Experts of a small language model: 64 experts in each of 10 layers, 4551 steps.
Below are experts of layer 5 (counted from 0) of a mixture-of-experts language model. Rows are named router (the router's row for the expert), gate (a neuron's input weights, with its number), up (a neuron's input weights, with its number), down (a neuron's output weights, with its number) and show model dimensions 0-127. Each number is 128 + 32 x the weight over its row's rms, rounded and kept within 0 to 255. Numbers have three digits each.
Before each expert's rows: "mostly gets" lists some tokens that are sent to it at least half of the time. This comes from a sample of Wikipedia text that the model never trained on.

# expert 8
mostly gets: " \"", " '", " Yes", " FW", " Win", " “"
router:124117082133128133117138163167150093066190179103123112128090135085063153129079070134138110098108201126181180114129144132176160105093152091124141169127151120104162152108127152136125144122146165120160083153162059203076070103192086137113167115169149156123172132137120084173111162136164096132095074101083134168143180160177141138127115118138156118063154177136198129199134102115115100114158
gate0:255162128079091126101122144116105120156115158160122154124127093153153150172098144061187132090155091077155081138064107105142088125159151071124120158117176118155092162114139131184125124111139133127141088129119130142128115136174091173103115110096118102110095114109092149169109131131125120172096146108021103139050122121173100130098113155094131128122136076090094090135173137076121175126109
up0:153170086165094096167139165134117174065107160123154110110161132120096105111148109039084150136114106148122080158131171118115138151171120095132087093130187094149095118103107104138150197114178172182087098124119080097085152138159097170063103120160170112101146052123121146191102090146110108140110121122130120102084102134211125142130162142124146164173123110132087149173115117097150161082104
down0:136145091154156102126118192143160196138136147156102115128087063172123143104177128133092117129144135114139129091138117094146136070154126147106121120121105139114173198089105144127142137185165045080070105111109120125131104114124087130171138131070136164136070138108183163115157124123058106136150147175114155166170110144078093176086074091123093130112139175145122085131054148162084136163154
gate1:065228120161090150129115161112132113137178193124108088151091120116151088126142074115134130100165146146177141060116152141163097100161125106134128172151163109118131149154127153157133143122120126098119077123151064127109077069077141141135138145111127130138197084131147140139074058194114148150180138168116151070120143122196151109171107146212101150114071138110125091107185096146068178078110
up1:043135096192097140142121158191074136073186159167089141134041121056148107093175207072137093091142109142105222148140158113133113133118126146032097107066180117120198129111163127109118116102156170154151113129099126187130126105103175058112146113129128124134127112150152130156085114125126127123121085080109155121161140091133151117149091177101145123141102065077105137092177150118106152126126
down1:157087155183139108175142124103146138151119108154171151101141118138112146110150162191132128160148109127097120141171104160090135106148079081083027103131131161143156118135141108132155118148124167104171143146111175124117150134136091186094122124164138086123094144144079131078121129089130118153076156093152171121135127158077074127141068085175149151133193161180123123100114159125190128172144
gate2:112161191117152167092192154141166109127136126096091103131099141130160128110101152147073102186126103052107114082131148121125163085160143192104100095072113095087107100133127205105134170106185163143140099174066079108171108134172084139144052103186156124131107099163175105080110136145101131096096080099122131131145141118134134132136163163128179129135112142158179135151109160119149158094136
up2:024082115088171112156114127138164137154081144094119051109176117161101130147102145133109154145125114135160138103149096129135085097184103123068109087124149100126137117099100146117125121103157135105110156154124103089146103120154181070048145103122136159141091117144114069129033097154199098134153170153077137137116151080123125134115128093092141107144150143176124132115117174142123171083127
down2:166167149150143145096171089106109083118162102130139212146160098162123132148139143139175110082199153083190081192104183096163149108179147149169157175083101149120103144121152103128167120125081103104117120120118113178064205174083115093132129138089176091163128123142137106114109150132085082149110184157176046096142137138154133116111055087117196100124130148097135096162129110114150120199129
gate3:056124111234101107173106136112089168151134067060128144137178124135132109141162131124144136116154103148120092148122117108144195152091165120175194109116137147152138109169103095138086138108101176148133160091113153107156115119106069151086104096178074129174127166206155101128123112102115162110071141173183120106069145092172101147081102103090117118119162167116153175121100102109145147139125
up3:162179118146141130141130128159067104108167077091140085132135103157112135099127084086163147132135120149092137137152097136170096124117097114188127138076120144135158101094105123116084150090107158121114117181152095105131167112073135126122128053154130132087116167106160084074106075149129117135151135130114124156123148112139210118123114187195087145165132125194115084103133157095048148144120
down3:103159147117170124132124166132145116120163153129116145149144181144139123127139115135121177069251139161123103150128167120083116156120131104175019167124125080150196095140144101127179161111203196181171095091097125091134121117086063130165124100071155138154146125144114114135153106154165080145156129128151140105144149159189168179110093081107109179092092077130100093151073113175145133131131
gate4:158146113152171153125157090099092103088168166078100157115112167134137144140123089062118079065132164144126145123108118169108102154122110165169119143109186128172184107126099164180082139150128126117132149103135110127103067093051076107189148143127141179166133104092131130160139102145147132126111173131218136075097163165111137147131158092152120116131113141136168153178122156105162129111124
up4:129189213128183144161119110140106143109090155131187042097086143125134133149183195117090096109116137119143094148148162148159121125133101164147141127158112121115144189184122076096093156135142116098078123167116126101099133159083134098070122115045166155179151109095143161088181145109089079130139078112129164178150078140204122115087062180175095117092110173098106187121093079126134088161112
down4:102119101150166101129087078085156139147143145152099128074058135142142130158136156149125073046104090157094093117196144150160127074073142159124095097165172082195104106141102104099139102140131133184159109078179124127081151146069132091081128137084165135086106164082116078134155110123101161107166113149151124183186110123152189149107116065144106102106147143119131111074168109108103191135082
gate5:100119172149186207199130111114149130119067089177168099155141137127091158142073098134225107124147201176172113156169069096129106161105101116169148150112162151096130148217166113136147154119118134123159072139173064211098120091162062166160177110122074124122131064107080067160144146127146153092154142128174105149149105150177137147130127098166163118044133107133131100144077060123088120112172
up5:121158087084084110107123122110130122134107162120138144102127155162143118071101118137096163138098138165107166113105138122157108097182112109104098096163153097180156129098106094146154114159075102174109121108151141165104119105110147130118134149144119104157130145132112194036079158119101177135080106060136143143157185080130126141122103116126146122088060113172144124086166151097137092137108
down5:152155145121116135168137116138096141155063122127102106124106118134106083071158127131115090157096124105096175080201112165105110199176142097150119074143147144102165124078109102096148126112097130112078151128135149093090094166091151077130183179114134152100092122149122129157165143164151124190132163124130176127128146120074148104156179165169160103113140123105060187112097124115122188172154
gate6:130165171135168101189168065112112133133097146189096143078118123046134166124135108105049130176148111176170164122094132143115122152117153084122192160115110124137175141114143093116141170119175130114107085107096103152090127125144105057106154136112188128110125118115101152177174066126125143127136095149217102077202147127127108130175099156157119093139148065128120132141080099152169084109150
up6:129102143152157192087117179167128165133123102113088124099101117191071127120098135132126135157137112092132113094166083131118145144141120128115152087157154104151112133165140174138136143165128199132155152128087139125138062108110126163115161139125125177153143099118160107140115164149083116157124140104120136065116156143108086127140090125180145093135087153110135122111142139133031160125118
down6:135106118127147093190164102175173108182139159124100154135104105108143071111164128164156101122141119175162135157112120092094069133108111181182170170143149109140105128114111114118209156118128149083082163132140119158040123167160074155116132149102130072115164120099099165105071158139079116137173163106110132168127151124102114130132028108150085103115148120116149109169157188074144172122088
gate7:152088130138142092130225168105210075134065179148178138117131117138112109074195129152075132115119046178180131093099133093123086169116175125104106118170125122174123160123095129153167124140134137129133135131151171038135152090137175143125151121090055138130136106112103126120142062138103113096067128111091177153137075117110146130085141114137138070143103114116114087159118143138112090098099
up7:157169148101180123158140165099129110130147111172110147096145125172131151129131155135111142156043061131097182165149128131149122107101115085140161106131181129094147074101159057117160137165159095190129134196119119108105162140136111167161104157093144095144065132116120102106102094161148091088119173088122159094052062158120091141181066127145181118148140139170125114182110090146158102108142
down7:127157128119158110150177092067084117072134082153109161118136121134179155102158107130102116080195082146109120167143091121172082137108110126136142128148125131103099128124127108093067093126143119177107136121123110078159107124107137103076136166092184129121077173127144151163187130173116162118057157129123126147142162143116123124154110120139150113109033107151136169174150129148116118112093
gate8:130104178142112149137113200100107083090122170097184095087188111154103164134154152099154111126101154093125141132131072117159103109136129145123077101141145147125150113127142163181147054121064102115080100130101105093163097127088090160139120150122127158106105122139148125136098132124167100119172081101194093091133071133138157100106129084139097089141120127128074138153108129169168119134179
up8:180125146118097080143077084134113199208103081068113053143160120174225114124053114118180152163123113135148091134152155096108096187154157136098117080111124139177183160119134135070093099145116091137162136126165140118130126173140157132151090079134143079143122159160165100098137103095140119144180138142152128064126167147137111144147228152125099120142091124148149088127151149127125193138106
down8:117135149101103128113027139110127132091122132092147081169142115108106170169079087136148150178149138104128168147125057190123115133133125186078149113173183155129107202099113070158101107150094097160095151138078170177113112104107075156142119149103127114083072098089132127134129127098150176125135067079078181131142166110154147091122102153106170048089114179171096170157083126164093123105116
gate9:124115140123134155072158098180099169051114097217076133129137135120084123119145108118188160146167157136115097169166092138081098117115181128111105125135076101140174193089115160141137142157096106141076129104124120177071079166163164116142142211126160105192082111138114155081136129141140170111096136132139113149061152182147150120104116095152173140152100092128108113105149067082099171133180
up9:078171164171099082146099142134109139109139136113140084090094094098093119095118082081151157168128156194131106135123164172111148128186160145174156117123162128143088085144101184175138117088085098149122118107139129121096151107136158074034094129130104105172140080098107128122124120144104136108099138144192067111117126055174107136212089160111131127109152164142146126088103086103148096075161
down9:213110120139115153090163101141126134128215170162093129094113127164155133148111147118135161118132140145138095162165141093125092183099126175126144135118121158088121143120105148129134127069107155182147128175127155132108065097069110078144123124126139163220110081083105177108228126103149160097146056137140100142147084061108157164079098084207123125149147135143171128082132118144118132159126
gate10:094175115157094159082111083108235170102130140159188116108156088105200117106124127167174113140112137124177119118094161123179132148051181151132140159162090141168077143124125154113130111162122164152109188120138101083173126139091146116160088111108169115060116069087139075103123147161065123089130092136115168119112144170129151183045109104133114124207055133176147132162129147062085131107054
up10:106114116124153088099061140175108147175116154171247142122121096087144158188121115169126086151146150117216115155173153119131161164146124156127146164093083114143147072160137137112144159095083129062119162108093106100123150117160143149093159082091129145065140134089138104125090169130160126172134066104136126136075157149168101089136081093164111116123088112124135126095117173117123167130137
down10:116112129140156095160150158134126115087134123054166143149142192157090118184119141087111122182153116180172144129133114093097148078161070106079082139083088097139116131154131124186118070158111109173165154189151108151111094132165165151101145082149143127116130176138120133099071147093176192248103135094095083138066149073118092054123090119136118133106189141113083141070099158170132117127197

# expert 13
mostly gets: " FW", " Michael", " Nancy", " French", " PS", " JPL"
router:132150196116101134132176071073188120029109183124085091117145129110092147153088120140112089145114167124079175158130121172159161099106142096097187125113105092128175123110147162120044112154161112125103108132136102151080095100136127136154150159114132126143191141119107135137116078093151094167083139130099166147125101150115195129149148160191158082126149125153159140206092118135149062174153
gate0:255131146106076074084085189167135185076092148081110159122132167161133123195146163147135083094182145114100102134162124159135163135116076164119151129168148159154147114132154088168151103148194174100121096118104145116171136106103082129142142125126093140132097141107098105155124118146149148148178123142088126157139121140147167120132110128135141103106100136120122096043075107143116147091157
up0:140113139123118189095128126092114107171136143077108126189147161157166133135118123112120136114188142129180118094122126118148124132154120188150109113119171200139167177095109138121141119125156168100152077092151130076169180099177120139132088139159132114122154116138142109109102120121218172139168168149122139162088107140120104175133146142114096167190167119093096110156127063137071147132175
down0:127137131107140110181174111150122084178139136099185166080135133083082159105141097136084102154124168121068107171150144117112125111131156090071143089128112074123133120112112076164142125101086113133121165161156111158198095198131164156120099075150181081142129103178147089142166088120074135132144116128119171066110123139226133130111126107068176147155143124161083101106161091157158179170125
gate1:089187108066148107117122144126097122064125133171065143105204130155107129142159103178129106122090159177116167169152165117153076131127190135127158140117156081151101119128187125100090095175056137074149105115090129131108122120119096145118181099127131165141078116088164144095163086081144176151155103063150116160196128071118142161212154122153143140105108121111109154138121113116109119129138
up1:133159123155133151106148073106120172169137060145140148093171140149101086155114135098150161131134194109137086127178140187178158123156158141098106079147103133191113128189166183121108157141128159115156162141108095118133125163144154124136153110132092164134082200107201107117123100123134150113100150130114112100137143133111129115153088139157190156127131161096125177104090104126078142118160
down1:106040128156115135126097128138190150171086140159091122130096104107131119065153130166162112138187126173115126156123114137125065134085092118163154087080111117138123145088075108124162160094186119132115139075161097131142173078120133102150129111093193130114150115153097139108117102119121179134094148113106178130157118157146096064089109171090110135139124098132139080129103095094115154118153
gate2:177077224147150124145128160160164118133108103152106059061141148169098138125156167115121127118158107104107086165145140099180135125100108155143144122154128130183033155110143108076152160165121113100125150147086216147149161140110141116125155094157124094129186127125123156151124141116088141119106106153124189095099165146110159085182083130121131111098132189128135116165146137121089132128172
up2:110100185152129113110107158136123162129113134196204080103093100126122140146089148081139133119125105118125118140152091113083152142138110108111128154139173156070141201123083134125155100101178135140131106092199056107143142106124151110123068136197156105117167188156117222144074072127167147169080180118099089091196093121149166171145129149137132155073117077121162121119116178085071153117084
down2:116112127154107117129108093129166174085081236150156119114143067150130118169076086142157168079107079144157141085216079079094144120144108141126145118131057140147137119131162167121109147105135117116140173097193063095165122110116057051156130100165173073101082087148116164089114147163050097158173113119154131158112187109149107138162091137098100151072160057133153074121123106098092198123093
gate3:132137182207140130097089073077173084112180104160123132129096136139155129132163170084143159128144126075127133106110128208067161184108177181196146124121092120111118099113119111089184202182215141095146101140123141085150167126129105123099132182172114151069126109131102121124140108108096135144180170199116115150086080123121140182071139130078152178094088060118112067111200158185129134182072
up3:171128132071101089125178155150128123062114200105148089113102165103080124147070127079163123087114158137146083135156129087168169137158138124121139190128182104166126091154118079116162096119127142120148140103148104131127151127129088220143161129137149127158109074117106073156124097112130108141121079082103125106106151076142132080118142162046083137141145186156115110092079098106169121097068
down3:114171156137131157088123169103169187138159133110147104082114098089119182143122148126122086179121147115114112142114150180149099136152132129100127126128191081143131096098073076135102122084153147161122129160138135141125102097138119144165114163130128116077117154168125088127118074136145173186181161120189067147113129145160162157172118117148140096147145160138126151139108171099124078120076
gate4:135136175156253119133108177120139085106126124164129082131152137142140090078189130182089112160171116137105161152104147111130119144127133134057161137135162129081129096093131099146096134136113158131140135098135127077152097191160160186122140145154124227165162106131154104172130150125085219162133123167094119119130109139098100122059092076046168114103126068130163152175156148099123178086153
up4:113122122100118178129150172156123107116141114137126158124158101165137121144122149136144104096142117111119136123116162091073110049111125166097160092122114138137145115122171103136122173169151155134118127137138170069083099071174111140072115180148131126128127116117120110151140133173152174137164088126117163127079115166178134148103168091150121075108160120157171176124162096146126130101114
down4:113104155176184132120121146118092015146076130136156144065116117120106110114162102089153131125115111106111154105188130159112088120143147112140123172133118168091115150128080158143115098139088101120090104067130107088121063194147169142191083100117145143103100103176188065168138143099152122058104081163131161093105138108086125055168095117071136191098092103093096138110136070136075055073124
gate5:110121151127186239095096126126151119181145148126124168049086134093115120094117118202113109118076130125154109098131044153069126138118161152146109151160073150153103101096066123166087114135155163177147142128163073157138148163139140132140089118113157131135113074163146126112138100094124177138127127134135132105141137143154141123129135141195162109146116125047102145100144071112151106125134
up5:132189106130211093091109084144111087100098126138129127099086133148109141123102154092176163128089129110179133186077083112116105125122087133111145138107168137151159128133128107148115142125173171155165149135098124129100100106122118130135169178136157146159182069117117185094151135115148057099120128128095130136109143132087145130110111086059153065117081143123184171091128086163112181100088
down5:121130157137127168101154105127164071072179180148080143084143176104023108101089108135112099097111116124114116092053083144065123096106141089128122128161067125131149175097123182137092119110113107143126125075122105189162089118144147110139105074109135158179141085093178126091139130126062192187174092143171091104139117092093221133129167163184103143142179026120125117134185108128157114171154
gate6:162114155087134163130142134142135123135104067172131076143169171113084116157057103145136092127132130116131147104135133204186105153123098111107085118109123081156137142038162107122127089149089101110105131076113104147077167018125129161127123113128174115129089143155132116130157124082160117103101153121138134189124109116093153139102125224206129116126166134129120191148152134153126106117143
up6:116109174119146129128137128141154108142076087144055092083144112131101096100095123077113104134133110150100143152122110132189122105164175126075134124091143128165153129129127163128105147146121189143094169112134136167127184061070095124069121132110088136071122130142141167150168082146123163156193102136097137131081121199123098108130175141156128156092146162120123166090140165111136099119130
down6:102106129150157135178118124110087109118121141120132150151115132144100125164154171117174183070129088101063122118109119129151083127142167151151121141107131178178124063174135161086148120146106170132134106226169111155119114177112107132164143143122146151172160102119172088106144123067151132100136131141133055175145135061141136137150093076186108154155196087148116098144097072106098129106132
gate7:090093142132132122113200141117083139160133150108196161127103204107157095083180110119147060142124153145119177119169146137131166115100114101089124099133113143091119059120084147131131156160142143194136114097112102118099091156175117163141132129094136093164218155053145153119067143185114155122187169133163177093157107163166132106116128131145153149083133144146112164137072150158129109190112
up7:151152117166153075130132101090161177111148102097168156082098081127095137093170147116097123119127165129093134173044134102139098091124127190153163116113117101126154123091213087155124093129134146102121055121123079148110097132138103076139069074097155141117189098074128179134120095103152103166120130147118112129119131162093155072104158145110141193085106156094106123153150115142141069146115
down7:129113157157077115149158172118146143158180101161102112168120100169092183080135165156120133093175139127176179076155119084146158150045146161049102125165096131168122167108089096114109155114135200147099148090082185111112108133137108104098089085121138163144138183163116149091094089127067132216155180176101075109151133147182122123054141081164137098122122078123132101123119125145022166165109
gate8:171148094154130173129080216123169098119061093088139160168106161135113156100116079127090110117144104081149096151148099120139146140066111116168161094083142151122081111153122139084159151187128157115130125159140122126144169138140118134116106129133125162061169088064042150107104131106115137162080102105120094109138099155109088165125107184157229118165106124123097074123090137118142166099159
up8:180126164069112110161126083098125113165078154129157073170127116079134134126100164130082170079068126204170175096109154131148146142164131117070138111151127149129140116132114125123147091126134098111079163171194153168158122195138113138073201144171185140107161189143181133113053166161130103088084143125134112136169128135159127121151113155090132021148139134144143165154147062131120137168082
down8:111100106119118129127081118138111121153099121114114133127123142180172104130167141109134094139146149069067059135163131106167199101082096175113130169116165185139137092106144080086127157136152112077159092155159179059176110097116158144180131158083138154110065177060103177167127125130149085139099150093153125095149138133188114099085134128164140144046179165124115145126150078154127156179096
gate9:097104186079103144116147112219176126120157114092096129085143173157137128177177149154079084120100098164138088163114118100115117099148105163188154127135150112104120142085109106128165139161147144113135064046141104150091107154184102137129111191112097124165119142125160147144087161114156110131155091108119106138170123099108176111183143186136183082067065178150142125088114135096103078121126
up9:161170134069122088119160093136151237147164209102098073150115170153142115205117148135148092181191090192142127099102155140111158143180135114144112150130124089130184160123120139167122139175190143102144117110121124133056141065138126111121131152072095191105129166133161181111137133123147164150163112110095161082167089076049127083152088119190136110146101129123113140059140113137123086117100
down9:143143130132163113138048107145086198132130084137124110089111090120129167107180140095149068087079194133203086109137137117132153137100139189112157122103128175190140173096125083189169140093176147145141149086146073131154118091139140077127144121113150101099121188150127171107159124155133100137191144102205173102107175171174097129109097111056085159146110114122140121145143132052107142156104
gate10:148091114166171134140164110100228085120149130153157051142137145130164140141145100156109108090121123049153163087099190132126102089158101160243165107152122112110115172107156123127100121161133130065141102114128070085099114211144177109141132104139103132121110094145162187177095144138110166085124131145126142143118119174078137118091139143175130111146128048141092130204113076153156157126090
up10:048151116195112175113132097133185095073093149095169143120155152109138156075129184088114093168122147069181159096170117129151107085105140098142164125162115165113124139132134084144099107165127153151133101121151097097167125155140155147110101135121129110158125115083146144166122172140111189138129121084124130156087087145176127146128137180165115042153187150118181089060115168157181112107088
down10:144176230171063103133061123133131153169190154124167180078132041126050147060155190193089154158082120119135081154118107136121126101166123088137113184161133182153167189096079132160074113145119119182119147122095151136149124102150106156086061102148086069121176160148185117147141143102104119118161116134153136210113127130109078124175177166152155109099124142062105108090153101136042109140088

# expert 28
mostly gets: " people", "ers", " tick", "ors", "ions", " father"
router:143141078081076058157132117133169148131156163139084151150111107093107068208136095106137150102114098057067136152063146182109169108134115138129170131101132075105183186130120165105158201059153123145189119149104103138140094135124141138125154129178155154138156167145110114129129174141128152127142125080142175167134074161141186168147138122149086138089152140112131112151159136112106108114163
gate0:246103145167092158137075109122112119099180128142130140131141100124113160175128117128059135044139138101129164154143151134115135125109169057155116102097090098128113147117096159137146174136084129150129084170170153120135123184142130174143095157144139126079187105143109108129106159127084133091055085088133107119129139141150097186164155118107166123069098171193107073155183120156091134112134
up0:117161101122169161125179194094125153140160143149109130146115128200190051163123117146142127135080081148135147141128169102091074081128077109135119113102129069108104153160109179168152157183114154085107131073110118159152061160150138109067132099053153172176145156112150160137131132128140102138071153113138165139091181222162091089041094064125141130148131121178074145159102151120133068132129
down0:086145104134146077137143087155153159125141147085146148115147124129158084135125160163129125116069105102093060120115116095143188161138124203140154112086073117130153085152081135135088136109091128109130129151163057099095181146170158162142118134090137113113096113127131093081125160096169159100124135183153059156110110127100172111160120105086059141120116089107145092122159146103134157103124
gate1:106186155179147194074099131162095059104136154127127120121101125102141104162105087149097164117158129114095118081140140120080134110138142052224098138098097086138146180149117144161153104066129149102167094131164073095103180219139093121150153147114122114131214139116173127141128038146096123130157118123183129126158111142120183196147169163079137181161122101165127075088159135141125139173112
up1:113151214086166128117148145131081136122112102166080143140177142120140124095141132154176123123125128127117159142123086142146176145167146139143141135095080077113162150131128124181158119147083061152079153106079125111058132110141126170131146131156141161064119121108113110145068094086130110148103080171152129117132181145092232169113128145100121117147119112155096113046121104106133120116117
down1:112087121182128139142156158120203097117155105061195098151132114201117130154116197096093118147180098166171085146163078100150093153134143110096142141142171163169075093088122135122121109119149088122114156114130175090180162067082149106112159079135126108129109122174106130100130176137129088115079116087101131143123156119142091107119112059160156147092120155096159120174066120130145116123177
gate2:177112215166168150108138107123126101129110207089104130137149158124046127106089095150098136158140139109094149121093128141113121132170085157121122154113130137127149187081107155104122123112166192158144151092073121096134102153135112170091104097146157144120129086102129135125191126120126165158088219103131155135156126095141181122127110057149113154129111170172086126202108157162137041096163
up2:092140128119083115089095117129133124144120136114113184190142178147150141115077083081099114130138123082069131144140156158208156178202087164135136172163141108162178140128109143145161156123179156156132096128174142203096125125124109208138110123116141107092108131148199126123143161102172081113151152108103136168114103064131108087174164159102083178111114158129176086109127128119146179054162
down2:171169064120089134131148116111137092087088134115119115190127126159107153123116158124106098126119146116101081101120170141115066090145153157151131080095180160119145073106116125140173164125071069093166129137141148080180188112174145116154122162172088138096114132136144126182067127142162088094185119131138171167164128134161096112093151134142145178127184101110129135110160153133140160127117
gate3:188149116203042138128107125045156167076139165170104169062116159158142145144145135174099094138156103192133106141107138143164140101097174104045077152106080214136091141172191131064139159162173144169118107086120083120123122151098107116127172117164164152143073131065113131161096121113117148106144130156131082192169145163136084156129139167177111122124167153101106093121073164110111158144068
up3:158137171132103166127089137110094122056077150077067161093082113168212142127135102137136183134130121031165132166208142145156122160114139129117096158199222159131131178129079161151114142064143142133104146133059145160120164185122140216089138125153070146114178176133173138135095113115114081177147125096116134116129093131122087138123151152099102099150164153149112130083089102179133108096150
down3:159112110074185144154204151168097161128138131098177178107161121087119120119129088098137134120124116184145152073100123158077115164154115138141180151083121112033175051072103115149076108177109197085139112147176172109130135146140117081136184128129083142083165156144026121103100175127134146142131111077062110132130135096143170104123110114168101169157109136076127084137228117163146099113148
gate4:150101138116212169124072111149140126106096121120135102139107150081136186154155111130123099157108136124116139137060190125104160133112149111079126129110105081093107123114099167090127171107105195103155121165095117118114112145094125083151106134125123142084127168104117144164091090115141104172094129150098109141075155121086081141158160111065122077177132206147144183077147155139165193146084
up4:099171134161142184097126137207129139125132111087122130056187070157116129155175174097108149152120113100145150092084111153103056103129109112140127171141107076135138121186141137165129128163121120095197122124158169156143103108167054150119183118139157114115140179135165144101135082094138108158109132139085186171114162124078134160084166129130069152147183139110090106147154126090072105123143
down4:134151149168067092085095129175125085108120104124136137115188114187075118118117126128090122091106140047103149158151057155133145136194080131101155174112107116112146129141135135172138117151164128152146125120116094150126113104116182148145087125127129124151126132105166114087168143098104150118097119111181147157161138165100129113123061194186154170133080112140108094125122113151080092131184
gate5:116087135151093202096125078112153144154133136129131066057114083165148100118139122122092126147175163137147138113118107106105075133143113104156142176105079183060109146146105107121147179114089095089201146058088137113105113153087145167140153138167089162116156154066063084184173114128162100109091101162107150148169140149098068156091186108102146136118141146070158097167153192103132147191080
up5:122090179129134155089089120139097141111196146094148155080094097179071135146184133162074136136121116124135158120132097143090093156130142133114120108123143149098055119081071095088173156108107148117129132076089125114141168164146107187137078085126080138118125057115142204126092140139095087167181105136166118153102100135151111161157129129091097156104164125106152145117168135130195166134095
down5:117076148117111158173127060177086171090085135133134146096115041121154100130125187123141101180139119124145177147170141143096155131062161129117102158157147134064170187108131117154140169112132117089142143084104085112144098147141140111137152117174072165137136038082082095177135106117210188111132105083090142077154111113056181056083200103126154158136114135065123141112169146087160174153162
gate6:122115134136127126217141131159127064188085121150154135177158141111138101125126045126095039125090103090091133188152134163133117107162153111163160121085052096124125159106148148129137098118122154085181187057138139097107089169120111159116139090055196093121119134124168126147111105139125109152117126112082195100138114095168121125159120057124123112104106070121123185103132175117143133142155
up6:154156107191157128125100157093073159098109221122071159200141175110171144138136118109197101178147085111104080148097103139114121098132098112073142160120136082097120181105141129144181134053071071077111166105129160084168119142133093073124161114135131152163157133081095157108128102107094153143127159138152138188186100155161111118093102113121146067148126161080158107151118099103077150141142
down6:162148124145135166157132094075066183115131161175098171123105151190138103105093166094084071099047115103077140147098145126100055129138121162137140118143153131136102105139158084175115115132135092117110200108093056190158143152157108123177179168118104163113156147139073101157115094086097114122142105119149180075079171114094147140121121068104155114127148151136100084121148111137127161087167
gate7:175101112145117117142174160101076123120221134153135142149140135093132138138074111081142176158184141060137166137052165156124120074150118073128093140163149136158149132075124144165096116139156114100146115084091154151171104156160089058116147172114078140119093105121100143133092104091096138193128143129113141136101165144071072135164115181104172111125134105175115155107128123136075085089121
up7:079091098146106102081117128093117123135118149131096204149165126097103095180189148125153183143136149109141105111128151122000145126131149115105095098168091132141080099118097112082192114179157166113094144164176141091083119158131146139150156182102096158144143188131125114110152110115110128143134157109125150080080159172155108121117081159166138129116112069157087170120125179154138100099161
down7:114110141133109174117073138133137212095088156107183088179096104091112150161143075151105076130137124117149120200183124116169179097153108170132146122114068140082147122185144098150157153061109075118055144130175120154150129190147157133166127087159140127186101117164115133067116162120142110102173152155102116146174139117152137136058105058178173099118150116160131089112122130116092160174124
gate8:194095098086132054128110193153148141133092119211107084170133104153121085157110138122109090123172155145223073087151089144100160079142189192133084148120074082150154105126117119127178127122151128134155143168093132148145136142098159158066068126119161129103146133116126112062168139101132087148162144112112174122114120136108112152105152121121150160107146136102176114217148112131170102167126
up8:169063185113100119114070180105155176140166177157119121168111089106120108138143138141103186131169140160143082065124170141179111136142158109086125176122143135061184170118144147139088118122122122150115166134106131122154152159151077131142106183177123113125121110244181117177129118103081176146109095157125120114125123165131097112136125071093088148088035075087084129149153115145193117132080
down8:136154070125092120106118174170106110138141102163081108172063120176155109121111135107180117137150121136135145154123199140111115174187151191115173110126139146127179127141117108156107112109147127103183090121175126059109100140133108111140135178132209144106091097216125190165169142088078066161194120154131112118092121166044083200090194102151114166155077095098156142106131158154110124123133
gate9:125166125133160099129082164203179128074120101108163103131130152112070187133140120098141172156099145112130100089126155197157121085152149076113158139115111078107107161086137186147111096071137123130136107167180118126110148139062146098075154087119082086114092144196142100130082118136167124118113116106086152100167090117145103122127120169130133086182166163154096126140132133148139152109107
up9:168129129119097177118178086122113103079143121110097142064157113112139047150123137092158138142150153115091124107140076164153120096154164092173154140091127136095121131087114126098170146138149105135090144189090176133134081166106168081118107164181157140047118181148060146106117137185149214142132104180105154142122119092131112175114120130070098152169181138141118086065112090091181158169086
down9:119106131146144118125198074158108170124159145124157114177139101133156109112123109097124120150117079178156105165194103093127095083155128178103127119165069159106079154132142109147153135122132079167108157166113120136117122153107132108162106076181132135130148177189151115115100103064154140112187145222067127167117172118057123135184113092121127153182088142107134186175136171110157126095125
gate10:100137076141133125101102080112222163135152129122164133160119118163124122193101079129156149100155156110109128117161136129134092123104095142181087149070133144111151123075115150086058165108146197109171140155121119118111150152111118167095127135153120138153203146142143108122133160084127088153056117169180169109152068107141206125155210140165085139144152123117129074160107121078092078040118
up10:137171140116114148065149105140101147035104101132121196185144158113130112142060102153124168093164123177158112086128133061127142159148150117140096146143104088148119124102158159095157130148153140083157169159091099140205146097188149150104135131084123085097031114185192218130121055131153151113108130131091173157133111104157088109142134111143166134101092188127126097126072138140095079135095
down10:156124164120173096100062140164132174157143136066114109110147123081135148109106154151107129148122168122176155119128163125097158145123091140126113152133115151131171098127085122123139132150140098172154061130118145103123104151064169110130103145128114133215126168150157106104108131144094066108148129055189062165108154126138102130124019134116149132140063129066116181125156130128157101181094